Weights of a small mixture-of-experts language model, trained from scratch on English Wikipedia: 326M tokens.
Below are experts of layer 11 (counted from 0) of a mixture-of-experts language model. Rows are named router (the router's row for the expert), gate (a neuron's input weights, with its number), up (a neuron's input weights, with its number), down (a neuron's output weights, with its number) and show model dimensions 672-767. Each number is 500 + 40 x the weight over its row's rms, rounded and kept within 0 to 999. Numbers have three digits each.
After each expert's rows: a language model's description of what the expert responds to. This comes from a sample of Wikipedia text that the model never trained on.

# expert 22
router:499487540522474507485510495472529554511532519521572507508491586477496570506453509459530552522445467594536475512425454520511514466508510490508404534493548452450539503513536474522472451522512563505517476491459453535501430525561483444508473492537492437473489499477534516473539476477542530541
gate0:547467454506451549511483573574490475580569443524511493462471544570478655485495521535459448535455575527497489412414504501484558503478531567519507479513500501508562463545567465539507518511533481425495547513524528534511503557464542417474488487587549433469432444524499507583482496513462553476
up0:554557510481450521492528492478463466455444467545425542426508505467497430539571462494513501492531505493508495520562520527575455460524502548541495492455468524453458509529516507513546563501514503534451472463459565496509502489535484523493501463451453562581519541532492516527532486455567491588
down0:451485568486503454502490559517511474515454425462548498539557492500570536493520518461488491513501471503518438512489527504520514538511548493460508477540592469534520521461486500509511496525493457539470592411499531555450570407551451448594546491471448532478507551495485509521521491473473503572
gate1:472523439505537512468523529406551556484513490522506453504512567553503550501493482471474540421499498433488535520462547482508524514550519559456503511432590493470537458492561557503479483523421583483545454509526571463517487479419528502439520488515488444483563443466482478479474454480575507520
up1:497524550515495482561475464577510515544506504403511518460436452458464510446499556550484467551500532541502447483545472490514511483466457482494493527564408519564407575517457478444566501511588509518448523460521469550504543444552491538508454500517511553521448547512536509546532528486463481466
down1:530460515553541569499458522490457509542541486518469541477460488481566504502487543535491509506540533497486515519490510502505463559501561512488430473427535450512527477486495574513426399507566459523544502543497481470488502554498461513467441556536510490485455463449474607531481516509545513508
gate2:578474554528485621568533480508591522552543507480476476470491499531518549470583493422456511503489501570445465413408478451558511533453524474576467491433518473513499561552518501523435529518490490480459523482474506464469516554562538525507511501490548467460503457534500488524474551499530541454
up2:528460479520453584524598516485532517401467528505489464477452511538534468531526558461461461515459420583407511517463480441487494520452567426522514534510493468553514494523407506483472507559528502533519476500492531512507505528545554483487487487551523508573563486543488427466487506552502542470
down2:503501431462518499507498479524488528491544454470486466512546458517460512527543538523509455458476486497579501424497424533512489531480468606515503476569501429483529543519518432414441472446496461532530502509509464485472579515515593482527506547517484503527426516550556468475582468531489541443
Description: Words in publication lists, citations and honours, such as ISBN, published, written, Released, Episode, Award, Medal.

# expert 21
router:405523461474465517526556500513493549477469528526433463511537499445500460434550480544483534554428502548549490499485446554468500437490511498515514467507525496495472410575465451515392512448482519433528496493551480489519479562521478557468498472481508514525392425491468449546425434523432489450
gate0:456489525469476485464481466499537461502424478457599547500434530469511451510465453500516502496536528447424482524562483500583482437463466538427503527477526503456504477512509531390525549482453573550602496498531406516500559480480538566547513483546517545523507514464488437529501472480487600485
up0:488477458521474551474448488506467479496538447470415490493506569540507458503454487505595441494532528426557589516562494485525481407472505470458461535496521477453451523537518541480466517499462521478543505455502508471523555502493543515545526506539467507494540487506531437530471430493527541488
down0:559454561505498588420544525492506557501510434536466574507504520484509594492548569533508444466594487436454501481503509506527502463493452448488479535509445465542484531560519439486503464569404566500473499489507511485468486482498514498500501611556496524538515494505446481563521492458489521492
gate1:422452465396459511407448492532458421465506476536447438493493507443434531471495475489453540512514467627520540476464445512517501533519554532451505527442446519515489528522495443531522509492441427479522480524446510450562468512462572517494479477568545498522545454471449483475539484508512516473
up1:574421499501494580464491543500524471490521487501490424530506548457464576507448505515511543529493525478494583440457452478482520533457525464525484500494484560521499441486495523500477562529530524521524536485439465547481474479522510495465549495512544487486453532540511474467511465494541507520
down1:428466459529465519468517489534476503545571615463462401619379574469516537460463445533473517488463425561548476523463530517493492461500515456508529467471479607570473504481516466529476463450491536486457482520520423530520463483438485511455442506498497513494529491529491470438478533411576496461
gate2:494547496549557515509469508451482485478534498507469562458484538472505452500451527443502557459467534549491555550524489530471518480455511488380464460491536463441480415506521521514507513458487580542470413522449535442539515535613609488502431457507551541507520554496481508553473422454453548531
up2:505520449506523488498490499465468534515510443514518514414471641510476464497567584494500549418558565489503575517467542531469463495508443414425518454511554457521486550495512486505477492539504500509576557512538460482486512471557516484497481435513449458506526502550480513494453473433466571533
down2:583470492531443479480500404439518496546475531548466527477526461508467576468517470504519443519529455528540570501496509552489444433465442534464514473496534473542479573523436487529545475507436516546487464485511455483531471442488553502500451515524519544498498509495455493507525462435455459577
Description: Single capital letters that begin a proper noun, such as L, T, V, and decade pieces like 200 and 201, often in sports-league text.

# expert 44
router:463600502484500480455515522544533531520462519398531584452519520531500511380518507488511491428453481520526478443523504453489591442521434521512485513516514451519544430494544541435535484444569482476532469509556520463442528476485524539569529472440521473554478492518575487526543555508512543426
gate0:443510504543477471596474522439478500470528507502464481484568501456469484476499458451527623564441491537499554563507450509512482437501529462538550499559441474498445576528495468505490524402524487596477453449404545430453470522524465558491519534578600378505496490559519462479517466573525466485
up0:487506495495456503507531446467504522492504508493501497558500516526589507488570559538457494519488544463469535533487484456502582556522532494569542579548524494431477473544449565544509485497511521522435532528549525436528493527485505512478495542430498514469468482547517479526501519495544486628
down0:565450472538548460503457553485430448469478446595510511570452534494469488503502428427523455525551503471556501462439446573553477450483561524451521598525480493513511475406495487505561490506473452496469542398481457537533486515439554460469565538507498546554512508459480512472520517433468554527
gate1:394388510522514479509579529529459499452462508555536441426426537588504495481459389439612517490527586475477511543514507521555534414498525510493536464438450525552517560521445437543534531574544416515545478540497498490544535452485613491548530532445544507557543570476542475456546519462503541468
up1:465381481576542519504504535518447547475473559479536397470440448524527503462461424494644462447504523434516486564540483521574486456522516526515518438418528536601487579525437454505566542537477447482558505540482538504462523461554540472578532494443564494496548567542498463485507488456470565500
down1:569488510425556468529456574519527509484492515561519511530483495479439512509424489428514479470455551574507472431485483616617515487491453508503447481432548474534542433576577509483480553510540536428540475491541468497475483461495560481495474546493469493549516524564462453505580417497532471447
gate2:499488490446505509454506524432500550478532475504524564541494482468557493508536497450467457471500467521479546480502424519537487450526543514553510500528485440489494468528562453432436497513540506513443473497516480527565521552533538398462519503511502463517431520538424509474474560486517530483
up2:544430452485477520493585552454563552496472534491459474477482490503539459542534547501515547545519548491515492524469484499485477541600503496516468463595447463471442443596512446470433363521520528516530548503468465475537453487493461450463505517502501518541492436538463483421403481568564511492
down2:469569529502471498533469504462467524467493510468494473483516557551542535480523529467495454512554512428466489541514507499464539467507499466553567531491528507448429495518502480488527456521519468463524495478557489460450522499474448497567530505557426520472470528591500505536473529493568521545
Description: Opening parentheses, quote marks, table row breaks and spaces that come right before a number, year or result, as in (quarterfinals), (87), in 2010.

# expert 2
router:443496542561521458444501454517478528493462610405484500492491458526418485465453557546468448477557522565525512506548541524455542508445536504587497513422578591533528535478545454451459552479515497510496527454535525470467408539470448590507423555498432524547463433495538424448463519542550480468
gate24:574492423450522512521477466584550562523546495512535495509469499535472468514493489529539541527497463517546417534389499514477567491475506489505568501576461422451524518471516495542502513522503585535483533503530557488519491498501479533530510538520475466534515562516547510478490464572454518517
up24:519515444451495542533562460534545490537530437536521474533426474474468470507535539495494517580450463513519431544444494506473585557510470487511535493583472476437520544515507483552538510495487544540537515474519520482566491536502468498567508508562483499506560491534527521505487492521443498474
down24:520471466516577520523508539513517535490502544464459476503476465521487504461490564481553540498502482500478524500571540506485593566516523484488488508543570544480442520552507485487492490529531540525445549481504470590457442537528513457486476485491529383555474521525513496434496484469490519585
gate25:467512454487541400481486502423571542485528528473477461467499496525490478530491543460555542539520507448498519423485484442480512514480522501464484472534449512491483510527451519512493499431432476490527553583468572523498489482489449499431504432472482515482500539504527546482528487533445487503
up25:491500515522437612515446499513508435525487503524478502563514520468496563461466451533476535462448550532560503469528506549466431474583523495496543496480501405538525527445534468501522508560590515444540504454573479525496491514471545508485532558554455468516499545538481502530474530506539489558
down25:544516490515447521442509537482455513488518483528445521477533526476472523475433455555536476450551484466564515528515496509533550419453509475541492563496528463553541538478474437482549498441513508524502517519515558495495471509535541476477504529518492484502553452446515456484481463526442505471
gate26:488473408579548512420541490570515498533498526598440446530525525525454455587466500498525520391512510438491565551515537473505499475483484551409468494495503581530490505472500440586534479496489505473489508480503505448463444502482464456522481472507418454463471485489534543519490475470487496488
up26:463486474520564484493535518534554517561533483514492511562554466467534461515481493465449554447544505533511513548546515474593472513506428474402470566511476599489499505482528523530524503490469475553524531528579499484494485470493419494480513494482483453528529487520465531514521428501558479481
down26:463557541549552586478533425521445516558526523416493492473486447467510516528473496595551461404483514484519433469541491536453401562550481446548439459489519528451528431421564517480533542501533456549474492532518547599500474448517466583498530515489460452504526501467481527499476443407506548458
Description: Word pieces inside Latin species and genus names and other rare proper names, as in Vite-x, Der-ris, Cadur-cia, plus stray articles and hyphens.

# expert 35
router:563445474424563577608505506557438500516556530520564447509438481517489435488556473408448447511506489548521439470494472412536567498483505445473557476513485546497491487505564430517537524516516495530517464500495442495533554471500480498540480569469580511502535415519529470548482532522560518521
gate0:551507526472475517439490513485494547471479533527457451463517509513430495523557487406491480465511484502542476537503506491509555481505508519494516452504503527425433483476468473473441538486528538476437528497453455513528448470480469466518469532546541454497510520523458504519470549561527518538
up0:437501554507545500519487544547472499485481484497459462512517596482480472498578542468490543495526439496460509493447440474513445495511391457427517526480468589422494429475579463484509515437497515505469501530443357507488468566463520479409468517520439507474541538488478499508509535467518468455
down0:479490453513507614522505478528441563489535606460480451458447450476511467520510539491511475515495511513480513442489506515531437483539439544471498504494489575551428528533522509484536474462498540535470481537456453493532525462452546479489514523410563402510466512486516539461544508490484542533
gate1:503464422451567518557503532511442547481520483479468447485467466560472433547544459525462453483524560448550520522438511484568521544534468516562517511531521446491519457466481602415484534507487434516517457550495491458499516581532434566455466458432550542524511491515464481473466473565501496483
up1:492491538448496523466497432458542391539455546478517468472489450513553473458465492554513421528396437521469485527596437475531525504508536588498507433557486511475501519517505541494527460552489513508472474550403510545481514480541475531515536575453527479493520536507458498549506425451451516493
down1:515580475500518496475421449491520527550479511494507558522480446621511524519435490516516437481543484444502528485501575485506514526459456517536524539494566477521426529559483494554514438461514518460490512393501537567541494503484453508532543510516460531436527586480486481417438540478513519492
gate2:492483553438480431466520535526522511456458562548498497440549548486546442579497510512509497468525503507470460446503518484462553550499516533496499515581461548478537517476499483485470454524533513484532474494553489544530513503503428415531527512516520463438466522489569492579500492497511537533
up2:473446582528500500485536504472545494500516521484520496412507519533539478531464480469505558514536461462510470434481490532489571554518576521551485526633584509506559520534523510529502480479448532478540533514482530488569548485469511409509499500462461485452535509565529513496503507498465479529
down2:451451557510428475466416455430506555479501535484487519511453454503528485547471496512484500437488513532583438434543525562490524492556487459465419520485464569485429494472534479445533455498428515493483533501531451529508550539501504502511512549467486524522522481509520507542516451489516549518
Description: Table header rules, line breaks, section markers and row-start cells, plus infobox labels like Preceded, Votes, Goals, Genus, Burial place.

# expert 41
router:467468541597601567497483530568493479505517453469515484511474443465474514549505492505495520586497494527499521571547528476486493486456499471480573511471526500461506528476435463506478526463523476532408462433608519470428407543483525495497439549505505509494513552487464452456406461483437502494
gate0:507532511564486479558539454476484471427519485519556553489526579515480504588504525556570506483486453541519474462504528525552505522479543497464534493410498539470489410473496518509479520421442511506473487525578447558527496522517471453518491509457544484415489477484483502531485516492470462547
up0:526484474497482472497533455587546457545496509505432532517486512507496491437481516412469478546481525470493494498547504450446473487552390512562537537546534412501494573479520499430475517529567544509431534488450502460520507474472550494468465528467437498536556477469539478528476482402435474516
down0:484528519510524552486445576429521573488525571499517521447483516502497509563481492506483528497524443508544480550446540508466474559506463550490434527535444537470483460547583523500494496488471502489469455495516428515468487541465593574482559477483484505537501499502525447536494530493520550412
gate1:514489501484520463468494451466496468478579513455455488509465472457415426495523522475550523466534478446421526516507501472537517561490545484471494495484450482444493520494531516431493476493517545469457498541552558464509491526509520461485454441547537515439467489507541505547512542561505594489
up1:504442504501484464486526452479443464460535509483506505483525434470502398428540555495525526461593511460493501504583447456521564515450511470479475473543500511427455552481504505482512470516527543473498527503510545483501484509510508408528449453503571544548488487519538509493447612461562598515
down1:476519468484460506491477503567471575477481472496487509503495467496508470497519470515522514546547598496488497542508549518524565501499498497522523467409494510468563494426505518508601550455485478482506557496490506503479548486478547510491552446445503552520552487480523506482555472485527534493
gate2:433475471482601536498541457495490450416465404519495488521559489484496492445487427543458459510520487471562517526499514468467490543523456445482506490503514498482452496578474451596509569498511494483502516501564545427485461488493459511431533467489572476443463502481487567501520456587537518492
up2:538495468531499511541505549450462590548482571474429429561471508505538588544487565505520489482439489536491528480499514497524474516448564543550509492436501468547541487480528505550562483414513528417537469471468488510506538467476536507519490492526503572535518450486548451507537486432480530478
down2:437532482504539448444488479420468457509433493539484486527482544450590508483479498494527582499498461530563485516513458490511535537525530432546492493495471498543454566490492487490496462525508491480536537435477513521491492521538478519518494450513467514496501530464503590518540589515512549489
Description: Periods as decimal points in table numbers like 72.9 and 7.5 mi, and sentence-final stops after quotes or parentheses.

# expert 29
router:551533538494514460519453454454461454581562506463425569502488557521556461529557528453406453532563450517498529476435438559497535548550504447592470524461457476515537524495532434482506455557512420534491498481500532497532543499518530433542554503545437477468468527457511562490451466440556492519
gate0:567484452465511471521519511549527464495579488530539476505484505474562477572476588491462518464440483550520516501551489571471512459488528521509443465517558504517567485409473476371479454519438554531489468452497504553483512505505529489493523460512472417518508443516485608441512432485457595473
up0:489415481459434436426475461456495492515494441559453498506432536467423402552457411455431546517470558470478592543511562537507524495490531497525455486461491428512492435540552450479487563465549508503481558574507498475491458495503611489491473526529521464557501488478499443476460503513498433527
down0:407524456533548428574469462515569536501465492601521492491506485480480497443489524642485536504425530461459524495490492507484453530542547573520549548467503534482503462494460587501513515491533462501573657524536514486553567538465501470412510477490525526507555433500467460527530462486527493423
gate1:455505513478468508469464407466508492545488484484512521403471594512474531504478440521536480438555556518506437473528483562460430424497504496487463587530490503512520546443516496421495473541461481507574497523421499536471470504526531492539509530457519480489434471494530486535527495560471561481
up1:518526510512524472440507440529468549529545470462512446425576542468563481411511530445390512542522487467524592504448507444563499502514579526604520439494471530548422449524499516494502541546551521521551468492537546524587529506477413516476489462579447551538495472540523457498503539419475410458
down1:449496476479527478531525486556450536495511381531472504460519485492505480470549452518496508482513596537493506471503536507474556476515564462524494551536498544552494485450448503493538534517488561500469502535438537516487501434457421534533581480461550451442525489592548429455526470474532414530
gate2:410466461460486480498493522576490499534486509499484448540483520505507420500470523501488447490565543525518522487523459496520444511510462490549579478513479480523486499550467563439447468510589492539506538548507457504505516486534462442487491477539490551550472508487495504469503601473482544539
up2:402457551414505531539535511513484491527477453493506449490509539452509497538498560472495400514514543611473595497527491435583427494446409456512535510505494497490482519552537496456472539499517516485501525462471462511491575547523490469519573502520446470542505494472553471485503478495463552526
down2:466539553556479454514441517490472483503534502547508504451477493559452502580484474497515577511567539511435497496476512497506492502473513443498497559565476508473515480568510473469475554465501491466583472458495440432526506489518463528450495489510485527471586450509554504457480478535511569410
Description: Pipe characters opening or separating cells in wiki tables of results, elections and squads, plus infobox labels like Coordinates, Born, Binomial.

# expert 30
router:513497579536481451489564431457510530432513522525518565500534519532453471524471466517527423520495433503492539535432538457508462534518507478564529518514435538495408555425503511420542506483480575513512500457477457519447511510490491514475495492468499500511576557492547437485461473468454496438
gate0:544545511468511510520519585472509455527539502510483517509474504513480454502593490535517428497486596526484549586494547444445530484502512394466438544427494472505537521484500504426484524518470486517542444538484549516469535487550499516482429537530522507541532514454533494489499534523559555487
up0:471530550495470552551482549427455461597577557544491478535513508558508513497534566432509447542512531502512448516466493469472550517535499467461490515499533439512508565491457513469445518558512477472442467414473511514473458491501519446473510456488467486538479533513503483515551489450479513497
down0:506587479521507514486546469542506491480466526489503472531495524395428380549538515554532494489482561445429537442524491480510519545481507490450498494540588477467485529544551569484485464484532449474536563455500479568535493471505459587515512519516555401489531501565540483495513494526503479510
gate1:540522610471554470524486492497536501500491489535520508543502495533486496450452483509466519501603392516556550487470487530557531482550577530576517461493535450506474449382534506480568475508458515532564490484524501475484507520502459509490498548525519433516518497508543502478475575455481585556
up1:509430466452415497542501496452549573463515499426493551561488496566529488455576522565504523472449533502622511468485510549466512474555538538619614427467505485493515439523438527542554507503489558549511486466530468491488539544478536452523536485451483499457475455448487498458464549475458517530
down1:476553493544546483507615490505519503437535475531508537465453541482460515433513574460484495547436484521559559470541562469455537550449468492526450471579542499561561479511546566501483531533536546423473473427475491515558521560558481466540543426479457598502494447583464472492533559461460425437
gate2:514518586497487570534536516458447517553483489517534510467500552466470467506457488464530481474498485442501495498497560520568495404548522451509463534482489518474495510486518531514465518560503554540494445462473392509549584469489504473469432574458494511522486514506530448480472477480476489460
up2:460496504485554567453477518484432548460493498553565399509536480557512557406478517557499489535491454468523473462522538499553532469490498495455504521445511498464535468471522509478511486491473534603412442449533430495437572428472498535445499491481518487476501549503534497478476528491508477522
down2:580461428468559593403530512564489509523524530552438465481472463492532570465505447497395486496490464542559445589535428467482451496474431538445502488503535485508505455530517484482494493548480474465479468513475529572527506580461450503518486510563450540457518551482480515439455511537512527474
Description: Wikipedia section headings after == and table column headers, such as History, Group, Votes, Candidate, Date, See also.

# expert 58
router:540505566463556520515471464470464554583517490518546474454432457485562540517491549499545585561538469486468525543498485494574515466542548510490498451539472529513505444475504577451452467534517533494549487490483454456515527535470575462476480451496505531593482565553480506557566514515495482435
gate0:442529483473435549561530486552471549502545504463446477492456466526486504488499504504521536506517443386537518509480498532481452460501476553548509451529482541544491465467499550454516454519504513444516528499497457523577491484437569481464489449532496584504495513455474516484560447546444528492
up0:402494495470454506562512486494503456514539499496470520515448476433471517454534491468523557439506484386511515498524484517493436452494495519508529467545480532516505449453558507490517507565523535468494558489499441510548551491484569484495530464509469590517512524467452516483603424540503530491
down0:372516503543487530507575482477496453497606533518463418518454571512493477479468428554472484601509460522524516518566496506546458555497520519479476568494517510552500461509468530528485486523554527563505517532554589434478548516461472484521512494489561476475505506500519588484469530490524499442
gate1:513480527490551483514472492479449526413498512436450478506604468538472480482581559461524545568484469507519506440452511445474520487444459497511506468512540515460510506493485500527465433506480516478462465496501442418463497472452475487417520452538563462518484524451487511494486469508469528433
up1:500481474495535515499467550560458528468455501509472570506490517498488446506476472494489512549474471517488554559448494475444528512525606465448454554563488528526529449543527501511459532493498469469485521451502405487537460542521565443578578506511559465497552536437530528555520491496501486480
down1:464519487485467478512426502439533516523440498521421551495432560528464469497481476475439537444529495551469514466482471579484490457517507506430539493539530545468468518495531494573548535495550499486501499469505525439469465477500525500482556539535510477503505484481519502567498481496578503499
gate2:474555532468512561444540495486547552484444475533471477478461474479507564447497497483417491473503492514545469494491524494579537459495563509526444445521519564518531525458512488521520412463449519507494449489486540416535520575477554589532490565586527512500491518467516546532508509518506504533
up2:459493512496476508489569570521509522493432456582493425474521509442484547480540476493428579518477486464483522464488481544483544443476530534542464441520495588496529555512528461498524422508451528442480477475443512480482504571455524543533519419613520504463483491503530500551560489481539512470
down2:561497520580586481509584547508496518466521500550561452479589473487521462513400509455561582497563495524537447486489511536530495558517532482477470536537554493447458458436485426514480497522497544458500447455468446571515469516528511533524461489544471470503522491504532442511465516464483495491
Description: Place and institution names in political or geographic text, often after the/of, such as United, South, Liberal, Ministry.

# expert 61
router:452515473458472446498424498470525499507501443520546528516525521493481477511426539557467489489507534439537516559506558389532468499500499533557509470537500440499546465555453466558496496498512594527478537515466481475500534569372636544528589459518508519477470471534568468536541515585528545457
gate0:514436556481484484525432475494560545555521552526487483530520556500541487526483463540411486534435389497458520478551442447478511518547501540549572481524419502469489485556421506518561498501483579520531536447528471466497523445538540580438469475507480510453485506451452539480536529505442604524
up0:511570469494495474480556524503456479491454455450535479464434487552440560470502543458570466471516513546548446567429528556515525492470514544483436490506569540522459478433505513481424460481530421492481458449500526532483522478507426491515455460450511534540504563542541481508481478486544430450
down0:507477446537584510513534453515465445445513504600533562504455454512519515539449503561559524564586447489536465536497518495574477463453435527504567468522444591589471491539488522543517499544470550483524539400550497456522486463492419476493553596506492497551479538526554531558462499425532538586
gate1:519487591500523533480527429453496489558511489489477573451453478422508495499463469541476560486539491481517603522473580505508526584525480509493445448488469460488450480562560477533483511484470499504479464500506503505486516549544521417557560436452544494542498553516460538502576474427484502524
up1:471484461485498447541470479525517475480490488527511439540488504515444491475546461468546446524452540534489397487523441528513506476495515548520531498504559589515532548473469551485541493534499501464580551468457524489517480478499489586479423535515457481442518437445558526506467491522536486446
down1:495469457459555476490464484539562455546512494487549436508449524485564503486599481527460565470520556456426457569489534553469464472473536508543472437423475466524539486536460509472445458540498530491468473491553542491511485502471478521513459490511527428580478508477498509526491540483505512448
gate2:450505504464555497520531519604526504467499539499503469476494467541510558473521550493522500556518473494496490533487528537471463526537444441427521471475466507482505374551556441452503524558470579508501496485477503454438512558458480465486448540515480521516545552493543516482483529522556518461
up2:536437516503461561528522564504465488460482481474540474559529548527434523528495520580523500428514556524492467594542444446486472492457525548466469469552479485546626526431517532452478535472560542545496521459499519487572511545519524510564600516504465444504487427481470386493480510463508480523
down2:470480491522524445486478542410522477499530433483474537545548577511481493562469494507506540420453539509448469460561520509528430454532518535500462500463495560549510509518544420521444527523493537507482515530432504547455521434460493567535566478476447472510552520414536521531468440483463458532
Description: Words in war, army and government names, such as Soviet, army, forces, Communist, Infantry, Ottoman, 13th regiment.

# expert 5
router:525527501513509620572439547497556528427545422532563509530479462520445511561543512491493589572472576551555503502585512480480504546501548505449477488476525485589533474429400499556495541431551456478421424556528605547406402506546524490453462530501541454528504524473491466516529429494492496502
gate0:532536472475479556533539488516520490511472480516455487496392477542472524519557457499466511528549520515555485505522530486524465471487570511495495498514471461503509504480444467550519479522459482504481448399520482487380503451445497527461484472515512501445530499431478495466511476529430493520
up0:511537541510533479502483444525470520552536456508492466488402452464553500380492527485371486518424532466418483564548446492485444564546418585457552507522445510516440484561511505550459505558505499510484534514542462499529488513497472502471519472501524540536415556512469563494531493431439465493
down0:467542389536506485494483496598488498475472488499475480511553464480515516517436540459488523484517487528568508496481416485568508493482540447501604447480578538554483460485503535520482495508509489556458498588495533539497511480517511447523457480488485517460507553449507443550540479576481420506
gate1:505546493452512484529571489513508412514504419498486433489575463525536487476582484477584503492557503503444551455555506502458500482488556484567498417464565459475520485476535536550537526513504531477425548569531538462466533486595462499508484507524513473552513429510508557503531456461498470509
up1:558506430498504444434612548480512532502493400507431524469500540467493491459544517511518463444482476546505503489545584513538551496455461414491484543504580486556507546548519511512542492433547497471463450492489503555523521503436542496466450471441524487540502469532501511418483466503473517527
down1:503587513515512492462484533514507481540552465521536474463510535450485561525490472491519511525480485540510469492550478480506465525530500473496514491535530568521491517463517532496468543485452533497460518536505490497476532509557575445519507517520463539488483457463484522580516475515505480472
gate2:549514528508554502508472472617478535517531509477494502551555521520558556564548524481469528550516468509564549528503478481572543542495558484478530477468456487500524536496509515421543473452508506524442459516539560485494544470506447486461451504472508607546501532531471586568504513494509571548
up2:463485490496505527473524541524508470535430552482509457428469516497509469476543476539508484501464565473547491417480491526426496472533431502519510433565564460492497497527509520504520491502541524497518500510527453493557526512477539525533604425478437476453461509541588482567591504505534476526
down2:509471477525446460471385494544537436526550491448526589455513479477516547529519565502639518529513451498497427513458529565457455423532552469447450495470490481467494489500442467512528463466453600513480599501544467538499512484532536538536488465516528505490483470517507440470465577528498558575
Description: Full stops, and, but, commas and semicolons that close a clause or sentence in prose, plus decimal points in coordinates.

# expert 46
router:473476419541462524544512516476577502460524518502503525532548435566542490519532564461589490503445523564466490483513549521511521445545543514414550499502499478494552527570498515528509491524532486537509532498438426488498507531447513458446463471430485577482506421485476504508469486460536495455
gate0:514439466520475464499482496450522515461486469494581526493457527620470535502559510498558521468488564464513460420467549522518552499545512543526532456507526480543521565565491553516443517492632543460414488479477468515514464583515544499496553499488482571481521478550490515451448530508586482532
up0:467520575459536497511470456553515444485524486492477441490497475396582466486436542472421506530534467559494570580502442475468447508460471462523425504503448466517425384461481429464523512502453498499545527525541463470469537510517445500514514529536499454491476494452494512522525472521419540495
down0:581471516447490554480502501574535521431484437477483460517543527479537486469493603510535479459482547481448569600550514439498473590533455504527477565434465499504507530550430495542566472446499510505531504505516496500573501481456498495534494468497485439462520420570461437509465505521574512461
gate1:522501488445415518471579526426597472496543453537475515485478481487521508537475537464501499512455500523526518545564544436538484466533508485536526494503497462482516497467519519482546447486528487552474476472486456461517570574445507515510533473485468508484576488554501541547521485529559427536
up1:509492545493564462520466580534591463500409551465464459435429429442518484492531547537477517532460500518509528451452521565470505547544534539544501472497545510500538471467556491507463470509512542466420455467506429466503576478529505516538444478565467517587519534502563523546546543444505469516
down1:462511483544476434507529438531466494473501463413511551477485536514503507507519507559490502482524471565487582513512451494438547505539483461550535408567463529567505489503498470497533520569497499493516537517524494552454484514483539464522487558541474509517563418480524495470607546487507528545
gate2:470430511552501497525581549541488468526472530476461577521586409449505543490399499439466486487498464574507539490470454443531458494481441439544480545544539493484479431480516447464494462544510581501528462560414514407484575503459553484509546520491553508517478430561507475498504507527445515445
up2:492505495594510497465479542526436467587445526532500506545551410476463500534446524419464460462473454582534518485506448511501452421519521478544459466544546497493465492394561430424496450517453567559533470492375505400509558477432553527566507531504504430446475479479447471464509517451483505495
down2:524546522505507459452492538483515461512427571486529490501528511486500485482427529484575493469479442533538452554482529481442429569469466503561466546493521506576466462539507523548591496523426448486526476485439442530512454493492467537503531492493511590491489501467473514526542457476488582495
Description: Job or role nouns after a/an/as in biographies, such as politician, judge, professor, member, coach, elected.

# expert 63
router:458531573559506513419469497483460469482461529462488558452547522505469492538542529497474512484505504469472486507442542473531543491476488519503532455471509499446432474475502508443484495458423501527531489475511478471528478513508489487601455534471485484457501499592556539534439547543502500523
gate0:513536495415559451497497511529505528553577522518502485410473580407556372477535531516507560501450483544467537501485543563460482482521466503566519475520476512485480517496457511500545538515534546532528463521504505417488521516469529499470458602477499437560530586463545422434446492404447576484
up0:488503471525447488534509468435489450504486544473466525568582478516497541479444494543504412508603502461511459509485470536501522492516481493484451578447478586493509487518532436518521487499505470434476545511463556538486496465520483501504506463524525578480519429550494494561489554503571460489
down0:430501506476458481542485497557515471516420493411544468459572580441505502441564562526513492474524456552519458451509553549496487435574515488471520429581513476410462532553500503468487474508581436530599568523459488489484458464534460493425472429468487421498513489505510522475534470523495460508
gate1:501495442470499491528512472466516459484501533562521538425493515490413489548569473453535515516484460480514475544467519506577448505503473512468551479505508439570416451477553532527533545521416479511499465510456510480555490491567556489482465511537507536555416475436452536514544451482550497498
up1:509518508521527470524494493493514517573550445523583565502529504497524568487493494458521443491560511506533488510465572496517510507529501564542515553546524493460543512434463516532530444519460499499422481474468458403508475564528516376494457554517439496582533472544506510559544526515532530519
down1:488503525431510478547551507548512471505553449476475490480476473507540464513546471481433471580490451527526507483514478506478502558518501517467452521500516519549495533530530519539447549525526522513501515515549534405421534396468563509535502470505493512514448613567499524477481486580528554493
gate2:508435486521524519529549533498463546511519451411496542514548505559484442532471468554450526497586512521473505578498577421487466526549525534426501479531440546486509505526513453510526441436471556593517596511490502477484539531562524482563499485531488463477504491506485532559477499599497446535
up2:478508507478579543472410580453478543562445572573528555557503490471468514497474539508560523466541521491517491409501408555446523496499554503446508537429492462494482470511481543461507438525525482472478404470553487555502531519503464522483497501425498465479479549497473539489509447508451527519
down2:498472483493559501479469489472516499516463550602533477468487534524468428453488580520488531509467552414468562489567455503525558509410506465494538408508476477543501520550534495483480478482535489541360538556525541550479564514451516539433466557495419498564587566490565471478503399515468543510
Description: Standalone space tokens before numbers and dates in tables and lists, after a pipe, colon or month name, like | 14.